Experts of a small language model.
Experts: 64 experts in each of 10 layers, 64 SwiGLU neurons an expert, 4 picks a token, a sigmoid router.
Below are experts of layer 9 (counted from 0) of a mixture-of-experts language model. Rows are named router (the router's row for the expert), down (a neuron's output weights, with its number) and show model dimensions 0-95. Each number is 128 + 32 x the weight over its row's rms, rounded and kept within 0 to 255.
Before each expert's rows: "raises" lists some tokens whose logits its average output raises strongly, later layers aside. This comes from a sample of Wikipedia text that the model never trained on.

# expert 58
raises: "t", "b", "d", "di", "li", "ti"
router [232  74 154  90 102 163  63  85 156 136 172 128 147 115 145 183 146  94 119 112 145  89 118  94 160 130 101 148 156 126 170 112  94 134 106 125 121 101 147  92 164 119 139 155 153 141 139  52 150 111 147 106  91 121 103 179  72  99 121 108  79 119 139 169  97 165  76 167 128 159 136 109 137  88  93 124 127  66  79  89 115 142 108 140 152 155 149 112 134 188 185 183  91 138 134  88]
down0 [124 110 122 150 150  96 123 145 123 105 156 129 118 134 192 149 117  75 172 109 154 111 120 120 155 121 114  94  71 152 108 131 119 188 173 151 129 113 126 111  99  97 155 171 128 101 200 146  96  88  76 160 191 138 164 104  97 173 146  99  92 164 113  67  69 144  66 156 163 151  98 103 131 158  96 141  40 122 111 129 124  41 151 117 157 155 113 106 103 147 157 110 141 142 110 169]
down1 [107 124 138 128 144 241 131 115 156  44 126 135 120  45 107  81 144 119 174 112 162 106 139  79  94  93 163 117 165 164 148 173 154 132 116  96 160 137 117  90 112 130 139 149  64 175 142  90 122 114 123 117 162 100  78 136  92 112 135 155  99 166  94 146  88 162  88 104 123 165  90 180 137  86 105 102 137  63 142 111 176 102 109 139 117  85 201 130 109 149 188 161 119 162 129 133]
down2 [141 117 101 101 178 129 130 112 166 178 114 121 121 122 113 156 103 132 181 160 114 126 109 137 113 174 162  96  78 189 113 106 162  49 139 127 162  97  72 122 117 130 149 138  66 112 151 145 147 140  64 201 130 124  93 127 157 194 162 193 152 150 164 103 117 136 128 114 150 105 123 157  76  79 129 111 109 160 157 162 125  90 154 114  89 107 143 138 176 106 142 146 144  87  95 143]
down3 [ 91  97  78 129 157 123 163 188 156  63 204 164 207 103  97 137 141 129  75  58  81 161 157 169 124 150 117 133  97 166 132 163 115 149 111  60 151  99  85 104  99 157 114  91 148 127 130 159 174 116 117 131 134 104  58 143 148 139 121 135  98 143  98 112 149 181 122 137 145  91 106 202 115 158 135 104 158 167 162 169 156 131 108 139  65 135  98 135 139  88 147 149 156 164  86 114]
down4 [110 129 145 105 119 143  90 118 152 163 114 103 102 177 149 174 162 149  99 100 154 115 140 192 103 106 141 128 159 115 146  92 139 107 124 189  97 105 131  77 165 131 112 104 120 124 121 101 112 118 168 128  93  87  44  86 120 132 191 111 153 150  79  96 147 168 141 127 149 172 106  61 146 135 103 148 172 190 129 101  72 130 115  65 120 105 124 150  93  25 151  95 104 133 114 121]
down5 [113 184  78 120  89 135 134 181  87  34  75 134 130  87 159 124 197 163  87 140 152 154 110 124 144 121 117  83 144  69 116 145 113  86  90 141  83  71 137 103  99 102 140 106 137 151 108  66  82 129 104 115 182 122 162 134 134  98 146 106  96 140 144  35 131 157 108 119 179 148 111 100 106 119  93 125 110 126 133 110  90 103 120 116 124  97 138 156 162 118 151 150 148  74 117  98]
down6 [168 158 127  81 105  82 104 124 104 127 126 160 139 145 143  74  99 138 157 183 183 109 116 125  62  89 146  93 111 159  84 102 123 171 163 146  95  99 132 120 122 100 193 122  87 130 153 115 105 108  78 105 168 129 113 162 152  96  62 114 112 159  81 142 128 119 122 175  73 131 123 123 153 131 148 172 127 148 120  68 125 168 190 141 113 116  85 136 161 130 136 140 163  75  97 172]
down7 [146 146 103  66 122 210  59 126 138 141  74 184  95 120 102 114 102 137 172 120 135 167 111  97 155 172 122 141 167 147 158 148  99 145 145 150 172  90 107 127 134  97 132  88 195 121 170  86 180 140  49 104 148  88 102 104 161 170 123  68  84 168 104 174 114 121 136 133 142 157 142  97 122 150 159 140 145  77 184  97 105 108  99 104 137 177  95 168 141 150 117 147 110 141 105 113]
down8 [135 120  93 179 124 149 186  86 156  68 142 162  89 113  50 146 146  93 131  81  99  74 150 180 182 145 160 118 107  91 129 155 149 135 116  99 153 146 112 108 143 113 148  64 160 177 144 100 113  75  93 128 166 157 142 147 144 147 150 158 127 116 119 148 175 115 129 111 129 158 158 144  83 163 127  55 117 111 163 117  95 203 105 118 164 165  80 161 150 127  86 139 179 149 101 118]
down9 [148 132 160  44 108  86 134  81 162  98 151 144 124 115  64 197 110 142  64 131 114  91 145 109 142  92 141 107 123 140 154 142 129 129 158 146 128 177 121 100 148 180 149  61 100 146 157  82 135 114 151  99 156  97 142 118 114 133  63 135 126 132 113 149 117 140 129 135  86 136 118 154 134 111 118 157 122 114 153 107 154 162 108 117 116 101 113  82 124 117 113 102 139 142 179 157]
down10 [179  95 119  98 115 133 165 127 148 131 112 129  90 209 104  82 123  93 138  81  77 124 103 130  67 178 139 143 112 118 167 144 102 156 100 154 135 112  73 141 148 148 162 160 107 132 114 137  84 161 142 112 127 107  83 138  95 111 116  75  92 114 159 132 106 135 147 150 113 147 110 133 195 155 115 124  96 155 115 121 154 118 152 109 158 120 151  95 105  84 192 108 135 167 166  93]
down11 [  8 133  91 143 148 109 126 144 137  89 153  78  92 153 148 153 136 105 100 112 123 114 144  92  68  81 115 108  82 121 159 100  96  91 146 154 102 134 115 115 111 148 165  94 105  87 160 102 121  52 169 121 102 121 116 140 147 127 150  69 140 109 142 168 110  93 181 155 142 143  75 134 139 136 135 107 156 162 164 144  90 146 107 191 133 107 173 129 211 157 134 120 163  93 123 101]
down12 [148  80 137 107 120 108 175 125 144 128  86 134 121 122 117 140 131 143  83 106 110 127 136 104 101 205 144 102 166 165 160 138 120 122 124 103  97 112 149 149 141 152 118 110 126 137 138 151  59 125 175  88  67  76 101 120 128 126 138 116 112 110 122 194 126 103 118 112 181 113 142 192 139 129 158 125 186 119 105 137 132 116  90  95 149 168 136 131 168 136 135 135 117 132 132 113]
down13 [175 154 122  36  68 110 145 117 126 101 145 123 173 128 126 163  85 158 139 141  66  96 144 146 121  81 127  70 116 109 134 104 104 183 160 180 140 179  99 150 111 100 141 104  71  95 154 150 128 124 136 102 105 136 141 113 148 182 108 163 196  80 151 104 105 128  72 133 117 151 190 134 188 104 132 139 146 135 162  86 109  88 128 122 148 199 106 117 168 150  71 196 114 152  82  77]
down14 [126 115 155 161 141 132 155 152 145 170  84 129  73 126 140 184 111 139 129  67 116 156  85 116 104 135 111 110 151 182  58 129  99 103 103 168 216  75  87 156 146 110 113 197 141 136 146 176 124 127 169 148 158 112 128 160 171 110  85 111 186 126 165 128 150 134 128 171  54 123 111 104 151 113 194 142 132 136  89 175  68 192 168  95 109 133 162 133  75 154 177 105  98 128 126 130]
down15 [170  65 145 106 173 170 104 139 136 129 136 157 183 198 145 129  43 136 152 152 112 152 141 160 157 152 191 115 173 181 155 161 112 109 156 126 134 164 123 114 141 121 150 144  57 159 154 179 124 154 147 159 169 134 147  40 125 164 138 120 153 156 107 140  81 164 122 182 107  51 121 123  94 160 118 131  80 122 111 116 162 147  79  83 144  81 123 148 188  56 111 155  89 105  81 114]
down16 [113 153 183 184 115 125 111 148 126 160 124 106  52 129 128 171 173 107 174 111 154 160 168  82 129 133 129  66  88 213 142  59  66 102 106 125 108 139 109 114  81 139 107 127 126 140 115 131 102 173 131 122 166 123  93 158 162 100 119  63 119 104 100  89 178 139 121  84  95 134  80  93 106 111 140 147 155 145 100 183 171 152 165 127 112 124  84 116 147 139 145 171 122 124 119 143]
down17 [156 140  94 119 130 111 180 130 119 129 171 138 116 105 142  97 121 141 138 125  96 110  97 105 149 217 121 118 126 139 158 158 189 146 155 128  69 182 119 114 151 192  96 184 160  84 178 152  67  97 106 139 175 139 181  93  97 106 176 156 200 155 113 109 129  90 123 219 133 193 102 123 119 181 116 109 130 124 143 104 115  79 136  90 195 132 140 121  95 109 106 162 168 133 168 125]
down18 [145 136 102 144  95 115 156 119  71 164 119  96 178 146 128 100 106 125 161 128 144 132 145  91 149 106 117  81 173 120 163 153 115 122 161 113  95 105 105  98  98 117 183 173 122 150  62 144 140  71 116 131  97 188 120 117 149 141 164 133 123 172 119 191  95 120 169 121 202 117  99 127 106 191 123 168 180 115 118 181 133 125  61 149 132 132 108 153 171  68 141 140 139 149 131  95]
down19 [ 98  94 169 178 112 145  91 152 116 101 117 129  88 122 114 156  89 138 160 105 119 116 164 106  84 180  85 155 132  85  79 140 140  81 129 152  74 103 148 127 143 142 105 159 123 139 103 105 150  92 139  98 167 124 134 130 137 166 161 133 140 129 141  89 113 131  87  68 144 181 151 118 120 169 127 123 152 156 119 115 139 180 152 204 143 104 120 134 125 119 155 133 132 127 225 182]
down20 [152 116  97 210 121 162 152 114 149  44 177  67  82 100 157 179 134 118 111 120 118 172 130 103  94 158 153 136 139  79 139 202 168 120 171  88 164 163 190  98 104 163 138 162 128 169 129  88 153 192 158 105  96 127 146 147 120 115 129  64 152 185 122 165 151 133 142  79 171 179 138 126 158 136 103 153 134 156  67 115 115 120 135 167 166 112  97 153 141 161 136 138 190 126 168 101]
down21 [ 95  80  94 112 104 176 203 162 199 166  86  93 166 130 115 121 143 115  95 154 184 146 165  62 150 115 115 126 125 146  93 139 132 169 149 109 100  97 164  69  86 123 100 125 106 189 148 167 113 118 176 112 116 189 158 139 142 112 158 127 134  63 121 147 118 115 133 144 158  73  98 103 190 163 131  92 134 139 185  98 113 132 143  96 115  63 144 101 101 163 129 113  89 159 138 143]
down22 [193 154  99 124 103 116  95 111 147  93 116 129  64 107 151 157 125 154 184 185 150 124 124 116 109 111 162 136 133 144 113 165 186 111 150 130 165 126 105 108 148 108 112 159 146 117 153 139  87 177 138 129 130  35 145 135  92 124 115  95 117 113 181 168  65 105 133 164 188 113 126 154 134  63 121  85 122 140  99  59 142 171 124  97  89 184 121 156 162  80 186 159 149 143 116 146]

# expert 15
raises: ",", " and", ".", " of", " in", ";"
router [ 98  97  68 175 126 121 134   1  94 166 168  77 128 129  87 146 108 170 100 121  93 161 159 175 128 156 110 177 105 155 132 129 128 174 123  90  96 162  86  94 148  76 123 161 132 128 115  61 199 129 143 101 106  73 145 139  93  99 186 128 101 126  86 109 145 119 123 136 101 130 129 168  78  99 104  53  89 121 103 160 141 113 111  73 164 119 119 106 124 103 121 158 154 120 137 112]
down0 [142 159  93 106 117 129 108 182 149 141 150 111 179 102 111 107 195 160 107 165 145 107  87 134  95 153 100 113 159 145 154 130 137  86 153 159 153  52 126 111 138 160  95 140  89 175  67  67 124 145 128 108 131 120 130 148 186  99 152 140 130 101 125 167 156  95 143  47 115 125  46 132 102 197 112 127  74 108 182 137  59 143 112  86 115 109 128 170 152 147 151 164 180 107 188 193]
down1 [148 158 121 123 165 122 128 100 163 173 120 104  93 125 208 173  95 168 152 173 126 129 137 115 124 113 112 162 121 181 168 122 110  90  95 102  98  68  81  99 111 113 167 134 103 128 137  81 139 115 127  80 110 111 122  96 181 133 130  78 155 163 135 137 162  83 133  77 148  91 164 174 119 144 142 183  87 162 109  94 118 187 118  89 146 144 108 134 152 114 112 158 134 122 120 182]
down2 [122 122 154  74 176  98 110  79 133  85 109 128  83 133 183 147 118 156 170 164 175 107 128  98 107 190 124 140 163 111  93 114 115  70 114 131 121 125 166 148 142 161 135 100 129 164 142  86 133  51  52 104 138 149 113 126 172  88  92  91 118 129 157  78 110 182  98 106 191 189 138 181 147 132 117  97 121 108  70  86 129 138  95  97 165 145 102 126 123 122 114 126 117 178 137  58]
down3 [175 179 139  76  88 118 156 116 140 121  93 145 130 130 110 167 162  83 117 133  73 140 178 153 165 124 148  93 162 112 127 156  85 195 130 114 137  96 164 216 108 134  96 130  68 120 159 162  99 109  85 142 112 155  39 153 135 101  84 162 104 101 126  81 152 162 163 113 156 159 140 181 145 130 127 110 107 150  75 131 140 163 110 103 181  89 124 100 112  96 130 138 136 127  97 150]
down4 [160 117 110 121 106 155 131 166  84 174 191  87 118 105 118 121 125 150 127 107 169 173 127 176 158 149 125 101  78 167 108 123 112 134  78 149  95 157 119 134 165  77 159 173 122 125 100  66 106 133 140 123  70 157 149  87 128 194 176  96 109 158 115 173 107 133 164  69  46 188  85 102 151 150 118 144 107 102 110 169 159 182 160 134 106 123 150 146 142 162 135 130 134  94 137 131]
down5 [ 88  88 115 127 146 126 103 118 168 143 149 138  66 130 114 153 190 106 136  94 122 160 172 126 128 161 170 194 133 158  60 130 102 164 139 127  89 148 174 143 111  72 175 138  99 108 151 100 101 154 127  96 134 116 120 123 112 146 107 210 100 134 152 114 119 145 154 117 149 189  67 128 131 159 123  91 155 225 125  96 114 121  62  96  81 137 140 135  87 108 147 109 122 114 111 136]
down6 [131 114 154 120 192 140 122  67 124 141 136 120 136  65 155  94  88 131 105 129 198 175  85 171 144 132 136 167 109 101 126 164 119 130 148 130 120 142 190 128 147 103 146 165 160 113 176 106 133 102 169 112 157 112 113 102 134 146 146 139 119  91 166 206  98 124  97 125 179  89  99 124 111 162 136 198  50  94  98  90 129  55 137 105 143 112 196 117 105 152 121 147 191 154 105 110]
down7 [ 85  97  87 138 118 144 128 144 111 104 126 176 206  90  90  58 102 172  90  86 227 150 170  99  95 174 146 148 147 134 106  83 146  85  98 121 122  96 155  53 154 148 134  94 134 138 157 149 138 147 116 125 138  77 151 136  87 188 156 125 128 139 136 125 159 167 151  99 107 137 125 148 148 160 188 126 129  95  99 117 186 107 120 161 117  67  77 161  91 127  94 112 144 137 117 142]
down8 [135 106  62 168 120 100 123 105 125 184 147 110 106 146  54 142 143 179 120 101 162 131 201 134 111 116 114 106 124 133 100 126 109  80 144 190 114 174 133  91 146 122 120 114  65 152 108 113  92 150 126 102 137 168 129 113 175 137  92 160 137 103 124  93 146 128 138 150 101 134 156 143 116 134 146 114 113 139 137 119 146  79 149 103 182 165  96 156 118 121 129 114 137 128 141 178]
down9 [119 134 110 156 209 161 118 115 128 147 152 106 171 154 116 168 101 144 111 150 160 133 156 119 130 109 136 147 164 147 103  86 103  82 124 102 144 107 129 107 123 155 128  99 155  33 120 168 178  74 169 101  88 133 110 133 173 126 170 145  53 114 111 132 155  65 100 119 108 101 137 164 116 141 195 140 122  84 126  77 124 107 139 196 100 138  94 150  70 121 148 140 115 117 102 149]
down10 [138 134 117 184  93 160 137 105 103 142 142 108 134 164  79 104 109 166 124  72 138 110 155  87  49 168 116 138 115 122 104 141  95 153 177 143 146 168 148 157 185 106 166  85 147 170 124 106  83 116 145 161 116 119  84 113 175 108  94 115 168 144 159  91 193 122 114 135 115 119  87 166 144  54 167  94 169 129  91 156 112 163 101 109 153 146  64 108 155 132 139  63 157  74 127 148]
down11 [124 132 107 117 119  72 126  92 121 150 128 185 135 161 147 135 125  87  73 193 103 118 127  97 175 159 106  97 118 108 127 180 158 125 123 149 150 108 129 127 174  99  45 133 153 105 127  57  99  47 159 207 156 109 135 102  99 148 197 234 139 108 113 172 139 117  94 138 155 101 165 106 206 137  82  95 112 159 179 168 172 135 140  96 147  92 174 130 152 170 123  78 133 124 169 124]
down12 [145 195 132  73 133 113 131 140  79 156 110 129 109  66 138  85 138 137 151 100 110 121 158 108 122 177 162 141 153 125  92 154 158 166 105  91  85 113  95  52 151  94 139 116 145  86 172 122 148 157 111 146  56 126 115 111 132 118 112 164  62 174 126  98 169 145 182 148 159 140 128  84 143  57 109 165  95 138 134 155 101 128  94 114  79 139 135 116 104 154 125 131 126 124 148 102]
down13 [142 150  86 121 166 154 112 143 100 160 157  84 101 177  86 178 153 162 162  98 156 115 130 133 109 111 135 153 173  90 110 124  70 140 144 130 118 131 127 144 129 163 115 127 126 164 135 137 195  53 145 165  93 109  87 111 126 109 173 134 122 147  58 109 107 161 211  77 100 104 131 192 178 157 118 147 114  71 137 107 142 119 144 172 139 122  94 166 102  97 108  95 136 170 155 150]
down14 [ 97 125 147 121 124  82 122 119  90  75  87 152 145 141 132 157 172 133  78 104 159 139 153  88 139  87 138 122 124 119 122 134  92 103 115  97 135 137  92 140 102  98 109  86 123 166 111 106 122  75 103 148 151 156 154 116 146 103 158 104 127 176 181 179 141 153 135 171  93 156 142 162 118 144 127 138  76 142 155 181  62 118 177  92 107  69 105 159 133 138 167 119 107 153 117 108]
down15 [111 115 132  63  92  95 123 106 120 110 148  96 134 138 125 109  51 115 108 139 107 122 120 156 158 179 106  74 155 115  29 114 157 112 100  91  78 122 159 132 157 159  70  88 167 134 147 123 124 114  90 177 129 122 118 127 145 148  70  88 114  64 159 122 106  78 134  99 108 138 105 150  28 157 161 104 140 163 132 150 116 144 136 112 215 192 135 123 164  84 133 124 112 116  90 188]
down16 [151 122 113  94  96  62 118 162 159 136 101 126 164  74 206 150 128 110 135 128 141 130 109 161 155 172 107 128 119  83 137 115 155 141 116 160 148 207 169 160 159 154  69 152 161 113 154 123 168 115 146 152 151 166 101  97 101 127  95  91 157 130  94 177 160 177 142 101 119 134 104 115 132 101 104 112 170 184 186 107 102 136 126 142 123 194 128 192 138 117  41  88 118 125 149 119]
down17 [164 157 138 140  92 148 140 155 129 118 107 124 113 184 152 114 164 118 105  76  92 153 129  88 155 134 168  89 129 130  97 131 113 105 148 141 127 136 118 155 132 112 173 175 113 137  55 173 117 110 103 113 159 169 118 115 156 120 181 117 122 155 102 118 104 118 124 134 115 104  90  81 109 118 125 108 157 120 140 135 105 135  74 144 119 137 194 134 147  97 145 125 116 152 100 123]
down18 [127 153 136 110 136 100  82 177 142  94  90 141 108 108 125 132  76 104 151 121 120 126 150 134 130 145 152 122 118  90 158  81 150 157 104 108 141  79 122 168  93 143 154 109 147 124 155 197 107 165  94  68 128 164 139 164 155 177  97 162 131  92 117 176 123 105 119 147 122 169 103 108 163 155 108 105 129  94 168 158  85 145 110  74 203 134 142 141 122 130 159 127 106 164 158  75]
down19 [134  73 140 176 141 141 100 141 144  91 132 167 106 171 115 174 119 116 155 140 160 114 153 129  89  90 150 106  97 144 107 155 111 140 106 112 150 124 116 166 126 143 145  95 129 132 116 131 187  90 128 142 173 133 132  86 144 189 168 105 133 172  56 192 113 122 117 105 102  86 133 112  98 152  99 187 136 155 155 132 136 105 135  73  75 157 166 130 116 138  86 122 131 153 121 145]
down20 [112 119 153  84 164 188 151 161 147  91 132 102 155 159 141 124  97 109 148 128 165  78  78 148 183 152 118 109 106 131 133 161 129 150 188 148 174  98 113  90  80  89  95 128  61 127 153 155 180 126  98 111  85 131 148  90 149 125 125 103 130  64 135 135 110 180 117 129 151 151 170 128 148 142 106 124  64 119 100 170  81 180 146 216 163 117 140  85 155 138 147 188 146  82  92  95]
down21 [ 75 141 181 123 159 138 123 107 142  85 149 180 112 130  74 123 159 151 117 124 188 122 148 170  79 148  94 146 114 184 110 172 143 102 180  73  73 114 242 176 103 102  89 117  68 187 103 185 148 110  56 133 155 123 115 127 115 179  84 122 154 166 130 147 129 130  98 148  96 154 118  79 160 141 157 227  94 119 142  99  65 110 168 181 151 121 138 174 217 120  80 151  87 136 197  75]
down22 [131 102 139 151 146 121 114 109 159 116 152  94 134 149 168 119 111 156 157 144 155 168 142 136 135 126 108  84 151 194 138 113 160  46  60 170 133 223 146 190 130 129 111 107 151 180 162 138  89 136 115 124 142 147  93 127 174  61 161 100 116 147 137 116 197 137 103 162 100 117 167 124 108 126 156 115 111 125 168  64 156 195 146 160  71 128 153 114 156 148 104 152 148 120 137  79]

# expert 44
raises: " |", "-", "/", " and"
router [123 123 149 184 122 139  93  99  66 186 177 133 146 127  93 148  98 136 108  98 149 127 145 125 143 147 116 154 150 166 123 135 129 189 122 118 122 165 138 113 113  76 153  83 112 177 132 108 129 152 175 120 112 107  93 120 102  84 105 188 132 187  82 121 161 148  68 137  92  94 165 136  63  98 104 117 150  99  90 112  84 142  97 121 156  85 110  96 195 115 122 206 150 125 114 138]
down0 [139 113  92 135 112 131 175 109 115  78  99 151 144 151 151 107 126 166 141 101 131 162 116 107 111 125 139 132 180 127 153 156 132 148 105 129 101 129 120  94 122 108 106 193 174  98 117 133 124 147 139 134  66 176 152 153 123 103 144  94 140 142 133 104 134  85 138 209 148 122 155  65  68 155 110 101 150 116  78 132  96  68  89 122  97 104 146  89 104 170 139 108 155 172  95 167]
down1 [157 128 111  96 140 122 116 155 140  95 206  95 164 139 146 107 224  87 135 126  59 167 114 142 128  86 134 127 128 129 177  92 185 140  97 114 181 113 133  81 172 135 182 130 133  63 131 165 110  76 120 112 128 163 166 123 175  95 163 155 183  95 139 140  75 147 135 115 140 166  79 125 122 151 138 124 129 168 156 131 143 128 154  87 124 187  90 145 124 111  90 135 114 113  79  91]
down2 [ 96 153 113 136 131  72 132 130 137 138 162  72 138 109 123 106 130  95  74 156 109 156 144 107  96 135  61 138 105 109 146 118  96 103 107  85 170 113 154 147 134 149 122  64 100 142  86 116 185 122 125 141 156 147 129 140 185  93 102  53 143 130 108 146  90  83 166  93 167 106 165  86 114  86 168 128 103 114 111 189 172  58 157 158 133 139 126 135  82 116 115 100 127  58 178 125]
down3 [139  95 115 125 141 149 109 168 106  95  75  94  81  94  91 148 113 115 153 168 182 138 157 108 146 112 113 175 200  91  80 136 138  84 147 104 125  93 157 138 171 114 121 166 137 170 127 153  94 145 160  94 162 157 128 121 188  76 133 129  97 122  90 122 104 106  81 150 126 162 134 176 171  92 152 114  95 142 103 141 170  71 142 114 141  96 133 154 187 165 119 153 101 158 100 103]
down4 [163 119 135 152 138 114 167 111 159 163 176 144  94 117  91 132 119  62 132  95 127 135 135 120 125 164  84 112  85 119 138  92 121  92 110  71 100 106 102  88 102 107 102  92  96 124 137 105  78 162 135 121 190 111  92 153 104 177 105 149  65 164 126 147 147 133 112 136 101 168 122 112 118 141  93 113 128 141 124 108 156 144 118 111  90 178 168 224 125 157 115 138 132 120 106 119]
down5 [162  78  60 127  61 132 143 192 105  89 169 122 133  94 110 156 106 106 169 121  82  98 133 143 154 166 101  94 120 163  63 117 123 107 154 109 170  59 167 121 101  54 102 196 140 148  80 131 106 124  93  99 107 154 143 100 120  73  68 143 116 105 187 127  78 108 121 122 158 146 128 175 101 121 119 117  79 134  96 153 118 146 136 179 163 120 142 184 118 123  94 129 111 198 152 115]
down6 [ 77 163 132 120 125 146 103  95 133  93 108 106 103 144 105 179  55 109 128 115 113  89 126 182  95 128 149 141 121 133 151 109 113 208 143 138 104 130 141 148 119  66 130 107 145 101 158  82 132 135 100 103 136 155 123 171 138 126 129 116 144 110 143 141  96 131 118 122 119  82 162 188 159  76  93 105  56 182  97 127 122 154 145 147 182 121 146 145  81 121 181 111  90 136 155 163]
down7 [111 117  82 226 163 129 135 129 169 122 124  90 141 168 123 132 165  69 212 153 163 134 134 140 143 205 119 129 131 128 149 112 135 149 172 130 143 128  50 103 107 149 186 109 140 146  29 102 169 128  97 163 160 159 137 155 201 205 112 149 128 145 101 120 104 158 118 110 126 133 141 116 124 159 173 106 108 129 151 107 124 108  76 131 154  79 102 119 123 103 105 100 162 135 135 122]
down8 [ 86 118 147 154  98 161 185  94 117 113 143 129 193 122 122 114 116 141 121 126  74 116 103  80 142  97 144  29 109  95 134 115  80 123 154 106 116 133 108 137 135 126  81 128 137 161  82 106 133 136 128 111 156 133 155 120 124 180 136 153 129 114 143 151 207 112  85 145  88  89  91 129 158 113 124 119 110 163  65 163 122  81 119  96 121 171 115 213  78  92 139  47 182 108 114 114]
down9 [136 147 103 113 109 154  93 152 135 152 113 122 112 115 107 134 115 109 136 125 131 123  37 129 184 126 117 112 199 125 133 130 185 167 139 104 141 114 115 155 176 108 140 135 127 121 112 173  79 127 113 136  51 114 179 150 128 113 125 151 130 122  95 164 180 115 124 155 212 100 119 121 127 119 116 112 186 133 180  84 111 108 109  68 133 171 121 128  98 148 120 132  91 109 126 104]
down10 [139 161 145 138  74 119 119 142 109 189 200 115 175  95  88 132 143 159 116 118 151 181  96 157 150 117 109 113 122  94 174 187  82 132 100 126 178  91  94 106 130 135 118 139 184 151 163 136 142 184 139  94 150 142 107 164 128 161  80 160 141  70 179 159 140 132 134  98 138  74 104 143  85  95 212 133 167 141 115 178 118 104  96 105  71 172  86 132  80 120 140 134 166 104 140  85]
down11 [ 95 111 102 141 147 153 142 119 133 140 178 140 103  99  84  66 139 140  90  83 190 121 134 184 141  94 115 187 180 119  86 122 156 160 119 166 141  94 108 126 127 136 124 135  25 138 151 177 160 139 173 175 159 125 109 145 134 151 136  99 110  91 145 140 155 146  97 151 108  68 146 127 176 146 150 102 111  58  76 110 102 145 121  75 134  86 136 138  87 145  59 121  88 135  80  80]
down12 [138 153 142 118  68 183 162 105 133 163 188 117 113 127  97 104 181 127 151 160 110 118 108 130  71  56 150 206 109  68 120 129 156  76 130 149 100 142 169  99 160 131 116 129  74 111 102 106 123 151 136 145 119 137 102 173 157 156 143  86 113 142 101 125 123 110 164 150 103 132 138 168  67 138  76 127 120 103 126  75 149 162 123 141 116 141 141 138  96 118 141  88  99 121 104 174]
down13 [155 171 102 139 199 168 125 119 158 108 161 128 119 112 121  93  99 144 133 181 141 136  88 164 144  86 157 140  70 165 155 102 148 159  98  85 104 108 164 119 105 190 118  85 166 114 144 143  88 153 118  59  79 150 141  75 136 126 126  65  69 116 125  92 128  85  94 123 116  60 120 133 104 123  98 129  93 138 133 141 166 117 114 102 136 105 148 164  81 158 143 113 134 119 163 155]
down14 [ 80 157 145 152  80 124 166  84 135 146 139 135  99 172 113 165  93 142 159  80 136 131  92  62 117 124 162 139  84 145  92 158 177 120 118  84  96 158 140 128 128 136 189 116 145 116 108 135  77  77 116 145 148 176 152 129  64  85  75 181 111 102 126 107 156  93  98 116  88 102 118 119 159  66 106 116 143 107 161  73 113 123 157 136 146  84 145  82 183 105 136 147  94 131 130 129]
down15 [139 173 152 165  91 122 115 136  85  92 135 163 165 134 135 174 168 115  98 164 113 113 112 135 116  96 109 158 102 139 159 155  86 113 133 130 169  72 160 129 131 159  73 112  61 135 190 165 114 144 120 142 115 153 126  80 123 163  94  96 143 131 160 139 174 131 189 161  80 139 134 146 208 153 140 165 102 127 105  84 137 138 135 106 104  88 122 179 129 133  86  82 189 116  75 165]
down16 [140  73 157 138 127 119  78  93 172 111  99 140  93 144 112  96 104 119 120 111  95 163 196 121 155  98  84 127 147 146 171  87  97 133 130 147 118 113 209 111  74  89 117 102 148 136 115  79 122 151 104  98 105 130 149  85 110 132 116 152 116 150 129  94 152 140 173  95 168 121 144 121 128 117  99 140 130 117 113  83  77 109 124 156 123 167 150 128 152 101  99 133 140 110 158 132]
down17 [119  98 146 142 130 110 174 130 106 107 125 145 153 138 112 144  91 157 100 148 110 100 148 118 179  89  76 127 201 127 137 128 117 215 123 167 155 120 150  68 163 144 109 114 141 122 166 161 175 138 132 130 113 106 127 165 138 122 118  75 157 107  93 149 100 181 108 158 104 130 154 109 162 151  98  23  75 111 178  93 173 137 180 137  98 126 115 173  71 113 136 155 136 129  92 181]
down18 [115 155 141 107 147  88 131 206 129  96  94 168 169 106 164 100 154  98 141 134 151 141 150 164 108 159 172  67 161 151 137 178 118 192 156 135 120 164  87 162 104 101  88 134 230  68 163 105  91  74  85 157 116 183  81 119 145 114 123 119 161 105  77 144  71  81 104 125 180 120 127  71 154 114 146  98 151 171  97 139 144 122 158 139 145 187 152 122 128  88 154 186 109 175 127 127]
down19 [ 86 124 131 189 114 169  76 105 152  88 110 114  82 149 100 177 141 177 147 130 102  96  77 101 148 144 120 161 123 109 157  92 100 135 140 126 122 151 113 116 158 104 136 162 137 101 172 135 223 102 166  64 117 186 154 168 168 148 162 138 117 135  93 115 158  93  67 114 174  96 173 112 111 111 187 201 124 117 158  78 108 121  79 114  95 129 100 153 139 123 113 153  84 107 128 113]
down20 [ 81 110 115  55 139  93 122 122 141 136 132 138 198 131 122 134 102 159 145 103 117 139  90 188 114 176  74 188  80 167 147 209 154  51 166  26  97  55 126 176 117 170 178 103 112  77  94 126  76 164 138  90 117 142 112  86 103 111 121 130 145  95 100 139 156  85 115 138 141  88 179 111 133 135  27 160 115  51 119  89 137 134 107 166 145 115 156 146 143 121 107  67 167 138 131  86]
down21 [ 97  89  54 173 100 114 104  98 218  70 131  90 106 172 175 146 152 109  84 165 153 163 136 133  65 110 113 126 118 115 153  85  99 117  23 130 116 118 133 162 171  59 141 124 115 172  74 129 181 152 201 138 127 105 124 155 175 153 110 156 158 177 137 141 109 151 127 122 119 109  81 132 142  77 147  99  67  52 115 143 140 123 136 177 171 108 122 154 141  85  81 145 180 110  85 129]
down22 [ 64 155 104  96  97 173 164 131 138 150 158  97  89 168 158 143 160 106 186  84 121 135 134 123 111  79 133 168 137 216  82  75 121 123 116  98 166  91 154 133 128 132 116 125 210 109 166 155 126 150 118 104 103 150 228  86 118  87 128 137 126  99 150 122 172 152 182 115 155  76  73 140 135 108 100 142 111 133 100 136  63  54 131 131 156 165 105 124 128 148 161 150 169 157 148 138]